config = dict(
    normalize_top_k=True,
    balance_bias=True,
    vocab_size=35687,
    qk_norm=False,
    decay_fraction=1.0,
    train_tokens=325700000,
)
Below are experts of layer 5 (counted from 0) of a mixture-of-experts language model. Rows are named router (the router's row for the expert), gate (a neuron's input weights, with its number), up (a neuron's input weights, with its number) and show model dimensions 0-47. Each number is 500 + 25 x the weight over its row's rms, rounded and kept within 0 to 999. Numbers have three digits each.
Before each expert's rows: "mostly gets" lists some tokens that are sent to it at least half of the time. This comes from a sample of Wikipedia text that the model never trained on.

# expert 56
mostly gets: " Succeeded", " Preceded", " ==", " due", " Born", " Died"
router:498506489498524484484490507512492478499521487489510483473474506507486470488503457503516536470530450515482453469502501525499522483505506477551542
gate0:474529502535509540534531517484525486515481478484513506487516508497499523506481488514498471541501465519517492534494545514500502531500559538523469
up0:513496480482506513479478454459549484454510428505476515554526501519494504496524538526511482475503522454509487526528465539496519487527516476515469
gate1:483506456513493497539481509507505545511566536514484495447469482539532474500479516522512489482474498481492537450494475476503492461507476472528548
up1:471512521486497508555527466468497496506493501523505481460502508479499469488476458489501461432565510503500474445491516519517453507532507468497500
gate2:478517554504499498513510503546511508515550502501505482480514537476504508474509491492501494518545443525502501479525485523496521514486518495492469
up2:476514466504518540512503513483506525513512473486504507432494522541511486531492518548519484426534529491501486506459500473515516568480493526525478
gate3:510532486511539495512539504438537491506475487480511501500554513482505546504515486517470506522494486551454498519488501515480490511490506533510494
up3:489494536488450494477518492470503484530473530547484518507472521531513483532498509468486489482504519477473485524448530497522499493477537515525476
gate4:509514516475495478519511562482506525508521463491485518528531488536486531524534469516520494516494472526539491515460494477500514516505512497480478
up4:494533475484470525493478518492472499506544509450530435461492496466453492547497494570517542519478442500500481482506527522495501485479526496511454
gate5:533512517534515496482492530462506550534485493544499557504492503491481480510434501522501495511475472527474472539535477520490544521493548484521511
up5:497509493505468515492522523519521488498499504534539511495523545438504480525496514517541497467500466528510532495521498526476480466516513505501509
gate6:506546499522512518487534504480504445498463521512506506519574488474490516530509495526530476477551485497466493488525531499472470517487531496500492
up6:490518526525487519501478459474461506466544478461505450543527505504510496483492505505440497507521498530516501516508509498523487460474526490476472
gate7:536524503464461455493492474522499511482507497510485508473499496508504478517533517534491498477474508511489515516476481478530483529488515526527508
up7:511463501537505508492470487490492498514531449525467488509510499511505502532535465544529502474506520459483474483521500449488465481484511508490473
gate8:497522535503507498490516524509472523494477539454477522456519483518488546479504452510507489515519479508469523488519463482474514454516483551506507
up8:505463470466467477467463534497504511527508451492455514525494490500495526451488532519516534475494536479513499522486506543504544516541512502473476
gate9:529510500500503482422507539477485479486463459524513476448485486498498490498519467520497501496522531451514525502512525500493503496524524450462495
up9:498476506473533458510485487488486506514476488474507515486476482475520503441422555503518493519494541509485495502509481503512501451480482534519532
gate10:496526492500470517510552497491509513465555470539510514514527510514484517491514535487498486492467480534518510481459505517488563511505507464494525
up10:480491491502505466493501529505482491505473529513474479507551518455465526483524531526514486562471495482481497492516466508493492479476462534509477
gate11:488467462472531512472508507509516523527514514487515460485492504473505496481488516463482540502504499510494484511514522502538485516511458533483516
up11:547535501486508560452504483528529484477501520507514530508474440535509525475503504516461479558495525489467486489500503497504457513472556500550551
gate12:513464462479549469464514490476479501486479497457481497480528512494503507468487552490469509498507516525507528484479509468511513480492507512536484
up12:453527479530511489503464495476486494489498465486477529475464456554501462470513438490508478497517485541474471520470495517519502533476485505490510
gate13:497490512457529534494469558502501503516479458521473512481536471469494524495499493522492458514502495500465475496460563484494479506489531493568441
up13:513503454503514552513471461506511475516523493473472546477541500478522497535518516503530491482462486495491511503482491502483526463511470496482524
gate14:522533455555502525471473424495482467538520520528512541513462495468482522532477533504488528528494495505488568477518521545464517482480479471554536
up14:510464522522505474514504481478449461513513449458476480489493508520480471540458521486465521492513473513489536539489473514488495441519506515521444
gate15:480484495497537513526483497512487497510505501487479465515491511481471491549498498472503523496482506485512522521499493505506527520548518526492471
up15:478472476473519511496472526502515518518465448541505482508513498485494491553516502459517498495568473491487540551504492511495470563533511520483500
gate16:514502521448494525510468457510507490478483493538464485489503485505524505486523502511500504548498516477497501515516581519493490477549510493505510
up16:473540449562474512514454524533492492498511517510511504494479533479521465526531494513478482494452500521450526479518483497456471503460495496513507
gate17:508468500539586477475493490511484484503515550517538494510476505504509512495477485494482493556495478494437539499531503518514455522514494524510493
up17:503532493521503503522482524508453481467492480465478520479518514519532520514498489489496541540478432478507530494514507492488504479481512528456513
gate18:512524494503506535515503484493494499498513507496511487498483519483490585516501478502464471500504519508514546520525508424481490476529470519486504
up18:505528509498487495498457471470516478484533444493476456511531457514491471478544486467460472454463505506482550463531501506519466501458500479481474
gate19:508492531512490523493494509502487473492536511531469473494506514499449509487494521539481497523518466478463525492528507519464441480477555475501520
up19:443492505474513532523452521493546519518507534486499501545526522487500498513504513510452492489494461506436576501490537519522502494518486503475500
gate20:486483489493537534480536522521477534499510434503476495524536506493502523522470473491499481523506481485531526503505471525485526511512537485493549
up20:511557517530468483484519509514507525466497517498429493524491487540510568482504505469492562500532464547503516494469527484537500537485498490474506
gate21:521445500453520505519480517499467500511551482511481533493469543509477487477521548465508552479505510479496497486517518482502488461521485464510487
up21:558503541532449476494529529474488476527498453571547452464461519508525491476503503504501505519466514459509489484535512514471523498475510483522517
gate22:510497488468497457527444471545495489529504484554502494529487514524474495493461491511509514523465511492515490486478508478491526475505505462479476
up22:544511466499515512490527514472507522462537462526475527490568494512560506498493493503504516506512474494501501489492502461491510504475541507499492
gate23:500532521446549526509564526459519510484508496480512522510517495504498459502537459538465558501511532502515450453501519551543510513527501506554522
up23:479479464510490475506477463514557482516438563526526475500478486530540526529475471501495508494485502478530464470510463484520438467531510514547478
gate24:511441489487521508490479461530531526509501479477516491484527520471462469461486556547473521454524528458467553476526519534426509493483515498485499
up24:524481515503523486537507500480500549496542498545475483521462526509485497486468541499452471515492526503507498459513540476524485536503519498553510
gate25:511498490444484463521493449496517473544512470467457504501486486490460501511534482513484530534514503464490526478497481517511556504546479496541528
up25:496531480480497499507485503491497466530506499524487519552522516501498511488540543477504493483498504446438499512515468493468519515507490506470500
gate26:465513500483499452498493525495493542446518514511481497558471507532549530539487462534529549555489499480538523523507509487496474488488525524533505
up26:523524504531480523463463502506543478507516490502487503478497488535473515472486544528547511498491510515562520508492495445535547462494498551465539
gate27:484553537520474488522524502452470524533493487526501537479487515501531540472502498532442496571523496490455550491510496502509517503500529470493492
up27:504529495518527500482467532467537474505528500457536495478517501508527489462509483539538527514485461462487506510491513471483478466510512492488526
gate28:504519485509529478544513442480495497495526537508464523519456484554448517542515518512519530556529452489534498509526466476535508476503491507538515
up28:516509537516528489478496546516502486482511518483521461471457485502512488459533470507479523538501480492533521514550482482458510471582531506533501
gate29:513471494501523492468533517547510501493502500507520504513508504482505541504493460514539483529451503518500514462517466487499519506467483553562465
up29:484525508487527549479479538506506521423504514497513517504527522509456497512504517493523488505523476507468501499479510522515473491439479554487460
gate30:513465522500485533510493482511477530463493561502496499495532514518481516476543482481493512537556496517538531471466502487549525481475492507458471
up30:518523504516464492499520531472542516540492519515489504534531495511469465498503497506536548508500475487565475503476489467469532509475491549493487
gate31:515484522475554505505501453486479482453485483523479509490472550538495491458488463510499491504502480519528504508517497455478519488459529499573499
up31:495518496528471498525481482509468500559461485491482502471461556469475520526498472514496511463510467496497517508520528468533526544501533506508503

# expert 60
mostly gets: "ić", " Died", " San", " −", " +", " ±"
router:487487511517529481532524509508490501499524513493495467503528494483483443494496485470479543484509472472517459517494499487512465508525497524560543
gate0:467472473521471527487531448456487498460485505525510462448495480542490459520472522488492515482493517499488494492513499481502500465488533539497498
up0:499516503506489477456494482504531487497530526494491521490502523469530499503507528481533487459539465502498466483473470530515483522503511515476496
gate1:473498491474466459473475468499501493523500474535515471523529506455489492523519520533531499482512501475491504442503441499477475528504463459468514
up1:490498494496487523480483438482478521519526502525502534545488500510519530450462497491492530474480519462495493564472484451504532479539517509498511
gate2:481493515488495506537492500501506523497567521489514498502515483497503481532555534483491501495447495450461472471501503514499542494515503495501513
up2:511485515519512507489518496543478500481499520481473530443489512512504509509505505475502467517515464466512478499464502470508482488506441519489525
gate3:493523535486496514484514514553517493506501524424492516518510512549515481508468517518491503482485471446487472481493511471506511479521484487486494
up3:484491476475480512464516495480506556462558541509487498503458481493542530513455563507570530479514540500497504488496499484464543501482504515503534
gate4:508537479471509530502521512514507499458451491500483486492500472519511499531488541530499489534500450468476499509518541473508587509518504480509550
up4:454534473442509482509489512505510511488495487512483532508525518505504510453471487521486472446522473495442510471484520497531488454497528517527507
gate5:500524461516496556539466497513499505497490499531525493504503469527495492517562530474513508539479479488496494548443525504508491449483471478481500
up5:500516472516567534524487549474512527464505551535498539466518498485482505482491473490530533467509493516474452491516494486521471538544499466547521
gate6:541514502576516516473568474487564441518488481465520486553496519463500469537497552527508497509509476483516497462510532482473455513496483503506508
up6:517499506477514474472494524516497452516478487545537527501537522461493482463451505498475488455513575499479459496518527438496473505543494519484517
gate7:489536496485511455480475504493487519465523490485520502485477489481515485496535494489496492456503468527527496468508497507477511554471511509493501
up7:465516491518468483557521494491543544525474469501498516473491504501478530480485484579475458494521488485529491505506498475468491551519493474462524
gate8:519528472517491463479470474521480495501525486489470492492511490440490511472464478486492494541542517503502519471494507475513490490509487511497518
up8:488509469499517516519500458502475520556490534489449466473518513482518532520521530523472536509462464459500534494521491524475540485481477485539542
gate9:519511496505516529504474511468488508508526516522455487524521534479475489522483525496507517460500535498531520465484489448484497505499518503474507
up9:532513519519535492497491483494492483509517470492478497514503491512521488518470501505469510499504501529508509509555479529491477501461470487503501
gate10:491492483460516456491506501493540528485513491512487460467509481526463465504489535505532492532514482508478525507472538510479511489567469511515553
up10:464464519481512518524483526493499467504464494496513503522496535436472524448532532492490520465501530488514536520502483489501510501500462497510456
gate11:425477452526522476496493500467431522575489536521515489513478511493553505490480519454474497472510486510484528451507481509501537480508482487496501
up11:490552459531530520514529553514531463523497501449543454529514471479542527465503504508494485514443475520479492471522465489522496518465520488492524
gate12:479508458529511484498457508489522472500500520499489492516522453502506458511473498475502455512484436502512497497469490470502523492530538494467488
up12:537516467494501491475530503462475509476507487516520486566537487514525518497460537526510477493540506486482474481477531527531496526516497529496502
gate13:536460493513523474474507498478570511489498467535544503495462531508466518475526531489489520500507523491470473527487507519489477510519488499503482
up13:525476507519443575530534539530536522519517507456471481479497484522506476518487497506459498500499523525494542494500514494478506509457500549433503
gate14:475498507505475498520481486499471463513484510492497521522486490447507535471465482469446524525507493529473476528498479511491523499539458509525516
up14:467492501486507527513445519518498488488506525518477526508503486490523484449485508529484498465497487492502486526540504531511532479501492502493445
gate15:518492510504484472511517510545490511470493496454512487535518499515507521544441511511516465513496496489471523469488517482488515514528475543504490
up15:472524521507518500509533426515467524539484515503562517493482525526515531493488498468502509492558546481561465486540537530512533492469490509499501
gate16:458493501516542505528495540480541428495490501503503485501540511493516443538422522521506491490491486552475527509495511478517525450501474541487486
up16:515506509502467531484463476504537528487522491523464523548519519519477563477506547494471518546494463505492515543493518505493536520489503505484480
gate17:494478501498535486521481545469476495502491480497499473469491510492510498466517500504490523468470487545515508471518533520482494521473496474534539
up17:521524483494515476456483478499530500472567486454479524467526494524497492534509453564520529485478497516506502494522516505475519532501496432472510
gate18:506516518496495536466544474479509514509548524526497499504546518477538539536469470525492556472503475504509460475497502508485471501516507474561519
up18:551547517491461545487497467461475503478491482475541520499504521518478511537495492514527518456478533500541482500489515522466501508500487469490473
gate19:475465501522470512520462505497468498507499495508476512431483483467494534513475495456501487500526538530511501525479525512508523493534522469519487
up19:506527493484475501516496472486523515505500510524426468451548466530510514519510538519488501505512493509530517490517461501531509503520521528532495
gate20:474490519501509495507520464460470499532582523541474465485533546498516546483481522479484505504494539504500514498490554452511516485505497466519506
up20:516479476482565499498480543471522514524509495525478474457468491547471481507492504495548492491479524470474499468508548479523496497450508461537520
gate21:490459504485470471527513460470495544524537482546485525503511510520490502490473503460527479512536515474536482515510537522513505486470494512512494
up21:499459546507508486492496506520529494476476526498471482498502473513489487450498494504525492522499491506469507543468525469515481508502500515481525
gate22:481532451487473509544509506532525512505534488487492508465501515557491502490527476485500488496491516482509472515515478451534507512532494488488525
up22:530501479473444534458510472495493542508531485519495437521494453457517494528472507476495521513516506491494542524501500515500463506526530468492513
gate23:489493490467489466537491494532529541488480514528469482533535493522507513476505485516493487480474488483515490523489493480496499484465486529463511
up23:457465458510503478497528482522507475501476487507472452498527498528495517477470471495459497493490561492534526460532545475514467488528493489490473
gate24:465530527489497516528509473466474446499510502503527513504533500507499486528506472451480531513494487437503502451514514505532465480523494500505512
up24:494516512493509524511502484492496493509494499512518534523526498470534508509445492532527514502519476497471486470496482528488501493505481520532531
gate25:485529474458486524487478527522507493536548525494499470510480492485532485511481506488540493520546468509529464472517509490562474492504497532537517
up25:471513483486512514523554468504475499482482498489504514512473467477454504512479485492452510497521499527482519489496505512468515493476472458448476
gate26:505503495501456517522528515463513538538455525537470513496513486517487474526479509448511526470490531513518501501506498504473475507503539504554492
up26:515493494527528501493488527499512524531478476478482464461477491524459457484481499502549500494544511486478468481518522468513500540515493500536548
gate27:504530516485478490470523475491526515495473518467496497501500501519466515499488480514491520483547494552505500496476458485470481520501519566489483
up27:532473501489489479513487499528479512524483502479483516515506498492524501493509466565496521510490492505487432442512504471476499495493481489477507
gate28:485492543492535475536493503520501506560503515485473543498503504552446526522516508514518564497504484484479460500492543491468522536480491545528534
up28:495519533526513478498469541493511482464482526505532486523517529510478480493497459476488486519533477484495477525470468488477536528510463505518482
gate29:534467503509504509542554485493472495498504472564504509484515489540502461489520479506502480469520477511502484473486486528527482497431510506471474
up29:497488480487487475507456473532513499448496552484474469495479460516518524532512495489462517531506485472509503493482506493532474517459510469523482
gate30:528514474479522492500510498457476487512485495571518550523492495483464447503520467512468531478513503487569497502517488495506490520498499544496514
up30:505489513498462537524525476573518514458439478488479474484473469487440501487444499512525511513526497413519502464520495460486469504504470506538491
gate31:521522490481506457491511494514482471550566546515527514502534554437517517470501501520563491474507505480502457468498491500524476506478495468525526
up31:513498492471519532450487522506514472475531493520507490477516544491459500506467530499482530530530494542470498453496448498502538489471545503474497

# expert 55
mostly gets: " Succeeded", " Genus", " Coordinates", " Length", " Preceded", " =="
router:516493508501550469485567543503454453529554542500501486500545531472508480462539482504488515513503472481498455487481515480497466498521510506551521
gate0:465512477480489511510509491482501529509545475498511519548515502480555496510482486485453473527470449498491517502499484461488495541506481502486539
up0:526483513479521503517476469531490465496516490509498509510486493521523500479474475483513523536532503468483479503537503464427520533515480456480528
gate1:503481505508508517505538523464517470511569472507508517496518459512479445531515510517509488499502524513495441512481517487478535528498527471505499
up1:475528473537515487506509476526520470450484441493501492481500494518471500526475518491462451534510490542529510448477483499499491511478504497448503
gate2:571452503524516473498500467489489486533479514520502512452520485457492482479495502519504500442487511517485491507484488495538551494520532510568489
up2:493458486541525531508523489474500488513504486529516491495517451517533477553484526508583494475537491521539486455488517473490550525468517509479479
gate3:517514516506501485462509422504510497509517488467478531551489462481528500521497508472525514493504491523475490478491460490452473482522536542501465
up3:510538521520534525486530451481507545518461512538508470463487523478498479489523488475468503457491490518495510526482479524515513497454458469468495
gate4:501490500470513494470498493449501551489519492518490506474498455509540528543493485496529536559485499494492493468529518477540466477551480480467580
up4:492465529501491519483518496536480470508507518531485517488482505463503511459498485472485523506474553473512487505521484530492473502499503483449532
gate5:509486516491473535480539485503520468481513507473498457507533491485517483501461492484551491524515484459481499468558498479469502504551517520499464
up5:507489466487503488483535514502500530514511534515506493518522497530507492493540464472517514526528516515499518465576492519468494454499541513526499
gate6:521483487445519517485480474490484518499488533530484515496505457429480512461472497509489515477510427514482482496484469498490521472562533550507492
up6:529496481461529479538534515458535481532537504492497496535502439470554488512493503518497496489465497484484511523500481509514468499512486493471533
gate7:500458502514499482475504479475506532450528534493503493501475485501516524498499448488478458509482463502491442494533492493512563508515524515505481
up7:511489498503483503477481528499481475491495502485465475482498501486469503498485499494464487547475502495461488513491510499511491515504486562537482
gate8:465508526496461476509506495463514477464510522510536530515515512540485465483509506533533503544495477508521457519497558489534535493491494520506507
up8:494460517490485494490516547511542502523466544505490454525484490512491476476522477492509505494506484494530544499518506418493487467500513529488507
gate9:514512490481510514472471522467494480519471476500494491541484506461521507497489503487515521465517532474460495523484515487473483507467526501500499
up9:485502459510483480520518567475496498531536486516492475486491490472503507507517517516517543485448494482517464496503517494486563485541479525542512
gate10:523516501549469490515511473474490551535535480502507534494544447500504460521523489548562515504459506470482517468528497464477475468508501516481541
up10:476513495534490498526543502498528495511523502511526494467525469562550489508517488537519526519503496486470488500490512513522492486518529503515559
gate11:504493519515513484474539475495533542479516494533502508466515495512540517478528504556473530490500474457482527489525497504504487446537540478493500
up11:492484429495466524485490460529567505515481468515524503520502493476490461496506491440514486453521530513520498500474447505502478529527508525502498
gate12:485525476494517534473540536539500481539507507486498524520505535505456506494518483517469499483501510495466521477471523474467470488505494545465500
up12:565466542513492481520479548484529496533547478515507483437508549500513471501504497533504480502491510524478458434516483496496512501549517551514508
gate13:481462446511543530481502497530532475474496499532503508515476507471474518519523520503505499501502474528471525519504517490498522514458485536580557
up13:503488484436548492484494501494504554521533530498489500513494471500542511518470540515454510450510526521475526463516540465536503479492464480481541
gate14:491476453530490497543522520490514518529492454534525459451502477529458454515467497510518490516498476522484502506478539532499498538488543517509516
up14:467494513541533500529508515490507514511529457501520525530493549514471512507530489519516439505524512479486503513542476504484477512508466499520498
gate15:499541479466551487470499521491527493486528514515516488465518488492506482494501521517494548527497509498509533460518499485505478517504470496448498
up15:528510505465462500502470489518513504516536559504513474530489483556511538563513465476518484520468513466502487494512484491507489486505472491509454
gate16:548500534477520525537538499523500525499529510485481511485483467465506556449523493470459537525538509470454514499472486503519454536535494474451476
up16:488492511512467487519520533447486490475469527471490491502494503484534492461472499477468465511446483465492518469471506528486501486496495492504548
gate17:561529522509474501495543485512483522535501523485479546488567517488514558482505467561466521485485434523521527495515512513465516455471545535495530
up17:522497549451484493535454469525505458462523500511475530500483519500457508511528499515468531523489496512516536526482493585463484507459474493503490
gate18:530503511519502505480527552491521473521538501500492483522510507500492489527511507497484531481480484519492501499502492464542471525544500480464532
up18:477473547491528510543542484516445532486513486502457515498527492526540468516540476522488486508517507508494546431511495498515510493514512510474564
gate19:473484523509448492492463472472501481487505527470491480489536489509565511470506488536497485506507478484487490462498490504486471482509489488531494
up19:458489489511485517512501476473489474518471544483523494533514520473473543551481512487505521468540518484471465505506471505524490494471493524510477
gate20:525517502522518491489517439494496496496537461508509487502488498484508537505520477450529461484519442512517432505495507464525531537448480528495517
up20:511474515481503509526460489496513523514478523479470491548522486500514494553429494485496438523462512476523498489474527452474490532521512485475505
gate21:485514542418468500525494508480478508491528472529530525545475522559544470512534483518481509518491499528492499522485485526518525453452471545501477
up21:526517476495487548469506445516499476475521531526485537495507492515519508483491476481482507460530523498512478545509453556495496509473515487516533
gate22:491526481483498487509509495463459513514519487476494467494497451485488526475510514487472505531480551455481506463520502545543487536474502490505452
up22:480508513451491535527508539543475489507524512485495557516524460464487515481511457524504490493517452506491511477499518556513465488490497492499523
gate23:520539498533520528521496525490504514494519492473501504479491500470525472531489491493514513522509492514522504524498462469497512508508522509500524
up23:514487478493469441490518471489466486513496488558477537521527511477497470518534456496508471529477507510503477473492498513493485493494532484503520
gate24:531470536506513483503499490496445490543515501534535540468539490524489468496449479524525512559495475488531532497493509498514535542466489456484478
up24:467484490495511481531493513525453509502506500460489493499496515489468533468529509502501509492511509551516522532524502445569523455530458544534521
gate25:484497494528550490516513543462478508503511521489523496514481513514516509463456512522500487488504467524480476517502517472526465491527453533446484
up25:458445475491482525455481516494477526518506474488503487466537511464485460490487459500520508479538533493507502523504515533493493475523512527495486
gate26:539454459488526505458496506525491553514508475523507480494504475501517496549516476516476523460493506500513474491501538487510451481503492516514495
up26:481517499494468539508485505553483460453521515519506524551500494478500546493425487486489516558523513486497491497503514547517522485525549539512524
gate27:493523533447541475521468518515458505484526490501492468515519467544474516470486520561473542489483476531503516513490481480515522494512492496517506
up27:528508501506483515497499488468509539503499518529492482502530488516504543505512506471520543470490509502504470455508509511503433525501470522520481
gate28:511460487472539508505512492470484475464518551489493496483528462490492463463484485523458515492516543509437508527438494497488473486524507501472526
up28:518486482515508443548552480488513527534530484534467489521472449548489455548498530509490450525497463526504477513473531468510505486500473499471432
gate29:537527549471489516464520489497517484516517508512498483458531489488519510505480517489473515478488515450526528429511536485478488492488526489455521
up29:515507495527528482527440470521532480516514472546491508496543465463502456508503473490539499500502471561480475486481537523474452524504492426485472
gate30:441525479450518468526469510516520496538425567514538505540516477521507492514447483530525496521487485465517486510442451494509518466521507503506477
up30:518485512521526484478505496474499545522495490508483524500446487474486523483480501487514546488527525495535476479508451485489534471450530457486470
gate31:510495523477500501495542511479496458495525475509489513500506534489492454466499467492515486493500521507493508491502509495451508525564541469484527
up31:510535532512501463525483476483511533505514469520504499526514501510511486455526509479539489480509489484492506510539540501522550489492530484534484

# expert 58
mostly gets: " FW", " ROU", " officer", " MF", " tornado", "ski"
router:476464520490514498557504524549490443533539533516498489479506513510492460460549472495463534491508520484490512522463492512486492502466485494483555
gate0:510526481485488492483542510517513500523532493538507500514521494521513488496509544494555505490467492479464507465540446461524481478468475506463509
up0:539501536492523536516477489497442479532501501505482481518472494523500509468522495442458496470480433510525531480501480461465507461488474526486493
gate1:488471506473419504530468489546457506500458475494512487506482541493449538494501512496498490510526558471522535499491445519507527476526528521529481
up1:529518503467502485499474508510457521519520467480521462485547526483520507497503510526509477463458438517548510479479517461562475494502501545488516
gate2:499488483465529509496499443477515476471486501534462492496493492510489522492524496493512473485507530465487508534468527507498496450506516475508481
up2:510496487508532509527466475497458506519497489502476501475525487507523515485560482547500517515469503496550482494553477494491500475508550459539470
gate3:515433507530517514499507507483541455502491472506490513514489547507459555511443507511505507492546490505460525485507475563504483466443466541542506
up3:484524479513545485514491447484507496518511445508466539502499540514491501533558478513473502494508492507527550468493484530553471479520489514465457
gate4:441530474525507463467520479526497517473472540512484454520488499523517451495447530515486503481515466485517486503528489470500499488463504487506513
up4:466503537508503578506458505521518487465491506491516504558507486479522473510542516507538469519500488460509478499542491494526556510455471526497504
gate5:514437513514498485460509481473463484544502487488493501522472545509517465497480470486466506484515491440504509506485484469529512476467555503469486
up5:525579531515530452505478486501492509502512509458514524471488527506509430501444494475486498528522504516544517479525504529547559475500483504457522
gate6:550478512508475503502514495484495470461483531532468472514498438522463481503485504478469477480476510473490485516463512535524506512491519481477479
up6:512519515479506539517495495522520491508514472550514509511532558490480520485490493528526472474489488510509456504523464518459489535489534475516499
gate7:469509511470489498478520519507508521489496538549466504498509471504513467480515491513454492494486451508489524498548493518498501479481480569476472
up7:476510509540485489513446500550500514484474491510449487499466474557520464554492504526495505502494494520497467482538507475489512519525472482483509
gate8:531468506447458524499493470478478487473493447483498476505481481539537520529539525522470501518438449477522488511517525491497537507481479446479522
up8:468482493462481449491515483449527481498475496516510488501506500527461553556497522486507449483542508504509489477471481516487510473498492468460497
gate9:556491509471500518506495490503513506486506572484483524495527486525488516531469481528506490502480479541480499541473481485487531531472516493505566
up9:535537509488497500467548540536545532485496532506519515532501509500547527471493506502494559468517506477538499478495541476526491513519477498483506
gate10:536489493462546513483455514493520473491506502504495482501513507521472509510511497479508483464504504479505480485469491457493452544528487507497497
up10:517488482475507494518492493459516531499526484465494511552524509503461480479470507476489487518501525500499495510528541508525513533458510520474501
gate11:471477470512477551554515533525530476550488507484481452490498484515502465473527509494511494519537487503480487511516457529522491490498524506460509
up11:479500484496508501505446559497499534552470498495448493503501548510486503531495514471494477432469518496519501509510481511536518528522460504506481
gate12:479504515507532503468448525457477511466489511525493504464494533487480429536516533502503519489522517497471525501487513523535481441567562502470501
up12:511485449465510479488478506531531500496464496510521513516490482503464516491482515503494505517495507484500500491483505489528496480527529486505521
gate13:489513532512470508518462534486526463526479484548549424483527531481470510478409532459472487518544501497510500509530512495551480464514494481494495
up13:463493545517553461519478461507458520532519532500489429448538505515528502512490479511464504513502497519487517466483519469474515540502502500493497
gate14:480471480481491495535472529461536514509544500501501494515456494511511472504511480535487505476545512506486530469493555491413534499476556519510473
up14:469496503485505447497447519512516500509526507538501466482483507453561493480521492475488460485521503539497523517458511498497521494527505525517492
gate15:492476478470494498506525519544464501486489513497528514518517493522501543510504476501515538511477487478475475505513475512506518462522501488449495
up15:525505494495510497474479519556491544492515506509495483487546494475493500531523508499585506526477490495463479466520527523512510464494533534514491
gate16:522477509520450521520470526504505508547469503436479480483485554503528456484512469513424508480466539524492509487510505534500509525466461502479489
up16:502509508493495548503502542481480484510490515474484472436499506499542502454507476527482483523593488495499566495495459494475504521499521513457518
gate17:530531491494472533522501448480469499513469464495517458521492472464516505489526535532487510515498490474491480491499484453533502497516513448473492
up17:548457526536488520469464512501472486482494485514510509491513549506497506511473549474468515477535497519475517493507496481461438504533454522476522
gate18:484539523503514535489523513490486466527530505493524455546535470484496502501497520490462491530531500516438519484522473466498518527565524472533509
up18:543520517518500457475488554511495476482554515506537483527511512543461466512478493538507525503490473535541484511470449511500507479530525477567502
gate19:536490511489522466493454493447493454531497491503498517501512464508501504479495484532474475452501544501520502478493513477516489502445511516491549
up19:473465477526505490511519482478469540479491520462475489471544483496505472481446520504486490496517491491479448547494498494518528546523523505458497
gate20:486481506473547490549447536504526486507455513472518480484480470497486488461479532524494450481515534481538488437475470503467475515501496506478516
up20:523507500500515506494421508498489504476498448509510452469456475522396481530455538507499497472527467494449499479502466532483469511531532513496514
gate21:485496535544536486499529501433493542511498481513514518496520534492518515505519529522482516472496496493495514482555505516452476501504517500469491
up21:532512499478480506471471515526494523514489484528487513505498523508546437485500493490527469569496508501534513528481526500491544501484503474530471
gate22:477482537459485482499556463489463440511491500505528503554487522461477506477511489520516524509510498470502469491535518549506521537483499463456517
up22:516511481457479497523507469462527515517493445542480505495522448502513533514489457497530510497507541493492513477505471477489494496506494513504501
gate23:486499466450486515516463458461513509519512467489485528520500413464506460491502449493521533506544527500515485527514512495502475503464485506500533
up23:460523467501547503520491542490496533509496521500482536477488520465535467470473508488511522502508502514495449491486506518554482493506469518472497
gate24:525515470571513537475525493481536525502510499501467486488497563448488482493496524505504472483505550475539479490493509504532490527479490516498531
up24:502465504533473463438499501475514495515437486475469517431481516491483488495487516524490532507547542460493473537502497483481514506528515564503505
gate25:514497523490481505512506488529473497510530531519501500492512516526506461512467498493505486473496474540491480453514536523527508495474511515510507
up25:513490530494510483492474512515476485525557458470489505531431496532501514527528479473510495514563528537521480509526503511525492518506508513505536
gate26:453459534532499506478508495465487502521520472552484503462467489510516474473560531514489536489466490522520530517497493484517479522505484523544516
up26:546544447509522480463540542487512497511521493476481450543490523510486497501514508497518516509498473533485475447493489520491515499531489443444491
gate27:528561510496471495503513498525496475470527540528524497529531481516511544544480519453510518547535554503506476522514504504504475479495509502451502
up27:572525512465483549456474517444504512517506540488518530511517502515520557515471504478517541498533503496495541457499484429465440460523456521505531
gate28:456473518504529510517496515520488466503476503498498507482546453497531471495508515479503478527516546497499545520471474522468499488485491518499547
up28:496514499489525509501500523536427531546517499528492502582514507493479497525462537500524502520479472488459521489509501493522503483515546511516490
gate29:504470451491529505514549473544488467487531471513490470485478462475537490477435535503489513516548491472461506507490517516476503460509521500465518
up29:528517536489498517493512512486520467494512508509483501517497493464498528492484520502478512515488491532515483486506486484462521498541547509494502
gate30:540511496495517512461535516476464478521520496514500491533532493466525513475519499511506481513502505478524512487500528488512485484522513526533505
up30:496486479562500506525494543498468485526511509444524486479499514460474509447532497483503515491496457442517543524567518507481523505503469487466521
gate31:460481501510535481525489482486492470546488507526504524460518487537485482463499492525437490519482433465479514526497502519491494516463471504495535
up31:493484532501491447491533521544513472507541477489506474509470528474524512513535447512543498496492535488488512537440519490466465523407470470467517